Weights of a small mixture-of-experts language model, trained from scratch on English Wikipedia: 324M tokens.
Below are experts of layer 6 (counted from 0) of a mixture-of-experts language model. Rows are named up (a neuron's input weights, with its number), down (a neuron's output weights, with its number) and show model dimensions 0-255. Each number is 50 + 10 x the weight over its row's rms, rounded and kept within 0 to 99.
Before each expert's rows: "gets" lists some tokens that make up at least twice as much of what it gets as of all text; "comes after" lists some tokens at least twice as common just before its tokens as in all text. This comes from a sample of Wikipedia text that the model never trained on. Tokens count by the router's weight.

# expert 18
gets: "\n", ".", "s.", "-", " ==", "==="
comes after: "\n", " |", ".", " ==", " =", "==="
up0:52 53 48 51 50 54 50 47 47 57 49 44 35 43 46 60 46 47 71 59 52 48 55 57 51 57 54 47 51 49 46 41 45 56 66 47 60 23 50 44 43 38 58 44 38 36 54 44 43 44 50 48 45 46 49 69 72 51 68 34 71 46 42 35 42 32 43 42 43 62 43 57 35 36 51 62 60 48 29 46 46 53 52 63 56 47 56 49 55 47 24 60 46 27 58 65 53 46 50 34 64 57 48 61 52 60 55 35 58 44 72 32 50 37 44 61 24 59 48 72 50 57 48 67 48 41 43 57 53 48 58 48 47 57 45 33 52 59 52 38 34 62 37 60 34 35 38 49 65 52 60 49 50 61 53 58 41 57 47 46 66 56 58 47 46 44 49 52 70 50 56 52 45 50 83 54 50 38 47 49 72 64 51 62 45 48 47 44 39 56 48 71 51 60 47 58 68 46 68 63 57 54 56 57 54 47 60 49 66 51 54 46 60 44 39 47 61 60 40 35 47 52 51 46 53 32 33 49 40 38 22 50 61 51 54 62 46 58 51 50 44 25 51 55 47 47 32 52 44 52 42 34 54 55 49 37
down0:55 50 59 48 40 40 75 49 58 33 33 59 50 46 63 55 45 44 46 57 65 62 40 57 53 41 42 46 47 39 33 47 49 58 42 45 53 41 39 31 47 45 74 43 53 43 47 53 53 40 48 43 33 61 43 62 66 55 29 38 54 73 60 68 55 51 50 67 53 56 56 59 59 25 35 51 45 51 32 44 56 45 47 53 42 45 58 56 44 54 44 69 53 40 49 60 36 39 43 49 37 45 63 75 48 54 54 32 53 40 54 67 52 56 72 48 58 45 40 43 40 50 51 52 38 62 41 49 72 70 42 49 56 49 44 60 61 53 56 39 43 34 46 61 42 60 61 49 52 71 50 53 45 64 56 49 52 39 47 46 55 43 39 60 43 49 57 59 25 38 43 44 52 56 50 53 47 38 46 43 45 54 56 48 50 63 39 61 53 50 62 48 51 48 56 53 52 59 74 58 54 54 48 54 40 67 53 42 33 62 36 56 49 54 52 33 67 67 38 61 58 50 64 15 54 41 44 50 53 63 55 54 41 43 51 52 35 58 35 53 38 72 47 54 61 42 52 66 43 41 50 59 49 60 39 45

# expert 8
gets: " the", " a", " his", "'s", " their", " its"
comes after: " of", " in", " the", " with", " to", " on"
up0:55 56 52 46 45 64 53 55 42 54 54 34 53 44 42 39 54 40 48 48 60 48 57 72 28 39 59 41 39 68 43 50 38 49 33 52 31 42 36 45 43 61 55 54 50 40 69 56 54 52 59 47 21 49 56 41 71 57 62 46 69 66 46 38 44 44 53 32 58 36 63 57 60 53 42 80 52 50 53 49 50 51 51 38 71 42 46 53 48 46 41 47 67 49 50 42 49 57 34 40 56 44 52 44 42 43 48 55 47 52 61 55 67 33 39 61 58 52 42 48 42 55 52 38 45 56 51 54 47 50 55 39 48 54 57 36 46 48 46 46 56 68 45 65 48 57 30 40 49 54 62 65 50 49 71 58 54 51 47 45 55 30 38 37 34 41 29 53 57 71 50 82 59 65 47 44 43 54 40 46 75 56 42 52 70 66 39 58 60 46 48 62 53 39 43 59 54 39 49 54 64 55 42 44 39 47 44 50 56 43 35 51 46 54 41 51 47 52 61 50 60 28 45 55 51 30 43 44 27 40 53 38 50 53 50 46 58 54 62 51 44 41 58 47 36 73 60 41 39 51 46 44 34 53 44 48
down0:49 55 53 49 34 59 59 37 47 50 51 45 59 41 73 41 66 59 45 36 57 53 56 39 67 47 55 56 50 61 58 51 45 56 39 53 48 50 56 57 50 49 49 55 56 36 39 38 50 34 41 39 45 35 35 67 36 53 49 50 69 52 44 40 47 32 37 53 44 51 45 69 57 46 46 51 45 60 80 47 45 47 48 31 58 46 53 56 42 58 46 73 52 39 54 60 29 70 42 60 39 32 58 50 62 47 53 59 57 59 62 56 59 47 14 63 54 47 56 51 35 58 37 42 57 50 40 41 45 46 53 49 51 63 51 56 42 60 49 50 53 55 36 47 42 47 53 60 54 46 59 61 35 42 55 36 51 62 40 39 38 38 44 46 59 50 46 34 57 62 58 54 41 37 46 48 43 39 43 45 48 43 55 48 51 61 72 42 77 47 68 44 42 41 59 41 51 51 46 50 35 60 74 45 45 58 37 65 36 51 56 77 46 40 64 55 58 46 57 45 54 52 49 44 37 67 48 51 46 45 46 43 35 32 59 35 53 44 52 57 56 59 60 54 43 66 76 63 43 62 30 58 47 50 46 56

# expert 14
gets: " |", "|", "-", " January", ";", " September"
comes after: "\n", " ", "\"", " 1", ")", " 2"
up0:61 50 39 45 81 56 64 62 52 40 36 41 55 33 59 55 51 38 59 44 44 57 59 45 51 40 54 69 69 54 45 38 51 68 41 50 63 41 41 75 50 45 38 46 44 44 35 39 60 51 63 48 39 55 39 65 45 42 43 56 58 51 52 45 64 52 40 58 53 75 49 43 50 30 25 55 51 47 46 52 49 48 56 46 57 36 38 39 48 60 41 41 53 27 64 65 55 48 52 40 62 55 67 54 50 36 47 64 45 47 41 49 48 63 34 50 52 52 48 68 52 55 67 49 43 63 41 53 66 61 66 34 39 47 37 48 39 54 63 46 48 75 45 45 46 58 38 51 41 37 60 51 56 54 52 59 38 52 61 47 37 61 47 63 38 56 47 67 45 50 41 39 60 49 47 52 35 56 48 46 58 57 48 63 63 41 60 48 56 64 57 46 32 54 45 35 47 46 59 73 34 39 31 41 54 61 50 41 62 34 55 51 60 50 45 38 41 47 55 39 42 40 51 46 40 46 49 39 41 52 41 63 48 63 33 48 59 39 70 51 49 56 61 54 45 52 39 62 52 64 73 58 34 56 48 58
down0:55 51 39 49 53 69 65 51 54 47 71 46 49 52 57 48 70 64 40 31 41 47 55 62 59 66 52 44 38 59 46 48 59 30 44 46 31 49 46 58 62 65 45 57 75 33 37 32 52 44 60 44 66 30 51 61 29 52 60 49 55 57 44 43 53 50 51 61 49 59 42 47 53 51 52 46 55 29 52 55 74 54 40 77 77 54 58 29 61 41 61 48 51 65 46 46 42 55 47 45 56 60 41 49 49 49 41 44 44 56 43 50 56 40 37 56 44 70 63 52 65 54 47 54 41 41 49 39 58 42 49 60 45 55 57 54 47 42 29 42 40 64 66 53 55 56 41 66 46 49 59 43 47 54 56 40 53 51 73 55 66 37 36 67 36 49 50 59 44 58 47 40 53 33 62 53 45 45 65 43 69 50 60 44 42 46 52 31 53 33 45 43 30 39 45 52 34 64 51 52 47 48 54 64 49 51 53 42 61 41 45 67 43 52 69 48 38 45 48 52 31 57 47 49 49 54 62 52 40 58 46 52 44 35 48 48 64 48 28 37 54 63 51 33 37 46 52 58 52 50 53 51 34 44 42 59

# expert 0
gets: "-", "|", "==", "=", " National", " Best"
comes after: "\n", " The", " National", " Best", " Year", "'s"
up0:42 56 55 50 38 46 60 50 36 51 47 20 46 47 50 54 58 46 45 57 51 37 45 54 37 53 61 49 66 65 43 49 63 53 71 55 57 40 46 52 40 51 70 60 48 58 48 35 60 48 38 71 43 46 53 39 47 38 46 52 44 45 43 56 51 45 51 48 47 46 62 54 51 50 45 50 40 33 40 55 61 26 61 57 60 47 48 52 54 30 52 44 51 49 36 48 58 55 54 51 60 37 54 57 42 63 55 70 45 55 48 51 64 63 53 38 38 52 46 50 37 36 39 49 42 31 34 51 46 54 50 49 14 66 55 56 55 61 61 64 46 55 39 38 60 31 54 76 59 56 70 52 52 38 56 55 64 60 58 33 48 66 50 51 57 36 23 37 52 62 45 57 46 38 47 36 36 53 52 58 40 60 64 50 63 74 32 59 39 62 45 60 65 51 48 44 55 52 59 65 59 56 51 48 55 31 51 39 47 50 62 50 56 31 42 48 42 54 68 59 67 46 62 65 38 50 37 49 49 54 50 44 35 54 47 47 55 32 38 61 50 53 62 40 40 63 45 55 56 46 63 47 46 42 51 58
down0:62 49 44 53 40 56 51 51 44 36 48 48 58 44 46 27 34 68 61 61 49 66 43 56 63 60 45 52 42 48 48 71 39 34 67 50 46 30 53 50 51 47 64 53 32 64 52 41 58 40 53 61 49 47 62 70 65 47 41 58 43 57 45 33 49 34 61 35 46 56 35 43 56 40 59 62 52 24 59 50 35 35 42 68 43 61 62 61 66 47 46 57 43 50 57 62 39 47 45 49 62 46 49 32 28 54 55 39 40 59 59 50 56 38 38 32 58 53 50 49 40 51 48 48 48 66 53 70 53 54 54 53 63 50 47 71 45 46 58 52 46 45 66 52 44 60 44 70 50 50 51 61 45 63 45 54 54 38 35 47 57 41 59 49 40 46 43 45 47 63 66 49 46 55 59 54 40 44 55 51 53 33 49 35 37 47 58 35 56 39 63 39 57 61 43 46 31 74 60 37 57 56 58 50 59 39 41 49 37 32 64 53 49 38 48 55 41 46 46 45 49 54 49 51 52 48 54 67 47 45 34 55 68 52 43 40 46 60 68 75 53 37 57 40 59 61 46 35 54 65 47 68 57 40 32 53

# expert 17
gets: " the", " a", " The", " was", "The", " an"
comes after: " is", " as", " a", " was", " of", " an"
up0:75 42 58 50 39 56 50 50 50 50 34 55 24 47 58 41 37 49 36 36 72 48 52 45 41 58 40 73 52 44 50 52 54 40 49 54 55 66 55 57 48 40 62 69 34 40 62 53 51 35 48 52 38 48 32 53 58 60 43 55 43 49 58 45 49 60 60 50 59 47 55 36 72 39 56 51 56 41 66 57 54 51 51 67 55 29 52 46 51 46 51 70 58 63 56 58 47 32 56 40 51 48 47 51 46 29 50 41 60 44 46 59 54 40 64 49 51 44 34 47 53 47 47 43 40 58 33 51 61 48 62 33 56 47 43 55 65 66 45 29 49 70 37 63 54 52 48 63 47 24 64 34 57 53 47 52 45 44 68 38 56 50 71 55 28 65 44 60 45 46 43 49 39 39 57 60 31 44 41 65 52 46 45 50 44 45 59 58 44 50 64 62 46 51 47 47 54 42 74 58 53 55 40 45 59 48 32 59 54 47 62 45 42 30 38 52 49 44 57 40 58 57 40 62 53 55 65 41 54 45 63 66 56 46 44 38 38 59 65 54 51 53 47 53 35 42 45 50 43 71 37 74 46 42 43 57
down0:39 50 64 44 47 47 44 66 68 57 30 22 42 61 44 60 55 54 54 46 42 48 52 40 60 49 36 46 51 57 49 54 48 82 55 44 45 28 46 52 31 40 58 50 45 59 42 26 63 43 55 52 55 64 57 56 41 47 32 55 51 52 54 55 51 56 66 42 52 46 38 54 56 48 67 57 53 55 47 46 57 54 68 64 54 63 42 44 50 42 55 49 47 34 45 41 48 65 58 46 54 43 56 47 53 38 72 52 52 49 47 36 42 60 52 58 65 51 32 38 56 47 36 40 34 35 54 43 58 50 40 49 48 45 44 49 59 40 38 60 56 55 47 33 51 55 48 56 78 45 51 51 46 35 54 55 38 36 39 54 61 36 73 44 40 36 54 58 67 50 53 60 39 50 63 55 55 42 50 31 52 45 46 44 51 26 41 59 69 35 47 35 45 60 45 53 51 53 54 42 64 48 59 54 48 48 49 45 43 40 30 66 66 49 67 57 51 48 59 52 49 65 31 45 52 47 33 74 48 36 51 42 46 51 64 49 54 41 44 36 49 70 61 63 44 47 64 77 41 57 50 45 58 53 61 52

# expert 7
gets: " ", " 1", " 0", " 2", " 3", " 4"
comes after: " |", "|", ";", " /", " on", ":"
up0:61 43 44 55 51 51 37 63 51 52 51 50 45 45 47 47 37 48 47 43 60 50 75 48 44 50 40 56 49 40 48 48 44 62 63 62 53 42 53 32 41 40 59 56 44 38 47 42 47 48 37 38 13 49 50 37 51 59 60 51 47 50 50 23 62 29 59 51 48 49 52 58 59 51 59 49 47 44 43 28 55 48 45 52 63 36 41 57 44 59 52 47 66 43 69 72 46 63 61 42 58 57 65 59 50 45 49 61 60 41 51 38 55 53 54 48 47 65 49 45 43 45 55 45 56 50 51 47 55 71 54 31 47 57 44 27 62 63 56 56 54 40 36 59 45 50 39 53 43 49 58 21 69 48 50 44 44 49 42 30 45 36 53 62 45 29 47 56 61 48 51 39 48 47 73 49 58 53 46 57 51 49 27 65 66 56 51 55 25 67 52 49 68 46 54 45 51 42 56 54 55 56 46 42 42 55 36 52 72 54 79 36 43 58 42 58 43 50 38 50 51 41 51 41 51 62 48 65 64 35 46 60 62 56 46 58 47 42 48 55 56 26 57 60 27 53 44 39 51 43 38 57 45 51 68 49
down0:58 54 56 56 59 34 49 56 48 43 63 48 47 41 60 60 41 50 57 58 76 48 62 55 37 60 39 41 48 66 57 51 34 63 49 68 62 72 57 28 49 54 29 44 57 50 59 48 59 52 51 51 49 35 42 51 33 40 73 42 36 45 27 48 70 36 49 46 46 59 40 55 51 76 41 58 53 38 39 47 40 43 49 52 34 52 30 48 68 37 48 54 52 51 61 67 55 59 63 64 47 48 44 39 61 51 53 33 58 45 59 38 52 50 50 48 66 46 44 43 37 42 49 42 51 48 62 56 42 48 55 39 54 33 51 40 35 36 45 50 67 41 65 53 49 52 53 50 42 46 60 44 61 57 62 50 49 53 65 47 50 38 35 51 36 50 52 51 49 49 47 35 53 53 49 60 60 44 53 49 42 40 45 48 48 55 58 55 81 66 53 44 50 48 34 55 57 56 39 69 38 55 34 53 51 57 33 39 45 44 50 50 50 60 55 59 54 46 66 46 58 54 40 59 51 68 36 30 38 41 58 49 54 35 42 44 55 51 58 58 48 38 66 60 36 29 35 56 62 50 69 43 31 37 64 41

# expert 11
gets: " of", " the", " New", " United", " North", " South"
comes after: " the", " in", " of", " at", " from", " University"
up0:43 42 50 39 28 53 70 45 61 54 52 48 39 62 42 59 52 26 66 38 48 43 54 56 51 48 50 71 49 70 53 56 44 36 45 60 52 48 50 47 55 50 42 61 54 55 52 45 40 47 49 54 49 45 41 67 52 38 39 48 55 34 48 57 43 50 51 53 52 42 31 57 48 61 39 54 62 55 47 34 32 63 36 50 41 58 38 55 61 50 37 71 44 45 49 60 62 50 42 43 66 40 40 56 71 51 44 55 50 45 69 64 51 35 58 73 51 38 60 45 29 69 48 48 54 38 42 57 51 43 44 50 53 49 56 51 54 38 61 48 35 54 65 62 30 33 57 44 38 58 68 26 64 63 66 43 55 50 46 65 48 46 52 43 61 38 57 45 56 59 51 53 85 57 72 52 42 47 42 25 64 43 65 51 62 64 49 56 41 58 30 53 60 52 37 63 69 41 59 28 54 52 49 63 38 52 47 46 38 60 55 52 50 59 50 47 50 40 56 44 50 54 49 48 63 62 58 53 54 44 63 48 43 50 54 38 45 43 54 50 39 62 54 51 45 52 38 64 66 41 38 42 58 41 58 55
down0:58 40 44 53 34 63 62 57 63 47 44 37 47 56 70 63 48 53 37 45 35 45 33 50 35 41 55 74 43 42 55 56 40 30 47 55 55 53 43 70 56 47 40 56 56 45 51 28 41 48 56 41 43 50 36 50 43 64 56 62 38 47 67 55 53 49 58 49 50 60 42 45 56 43 33 46 47 47 55 49 32 52 59 60 37 43 54 48 45 42 45 60 62 52 46 65 49 43 44 46 42 53 45 50 61 55 44 36 50 56 59 67 60 47 33 57 61 50 60 53 33 56 68 42 57 52 71 48 42 46 60 69 44 46 44 59 58 50 48 35 51 56 38 40 41 61 50 54 58 65 66 43 42 42 35 29 54 52 43 40 38 65 42 44 68 39 46 44 22 71 43 33 48 51 43 57 51 44 71 66 56 44 53 54 44 72 59 81 54 34 64 43 63 67 42 40 56 50 50 49 56 47 61 45 44 76 60 52 40 46 60 46 39 57 46 57 51 50 57 60 68 56 57 49 46 54 41 58 44 42 54 65 35 47 37 49 43 43 38 43 61 40 59 35 50 48 43 58 37 51 32 49 60 36 53 56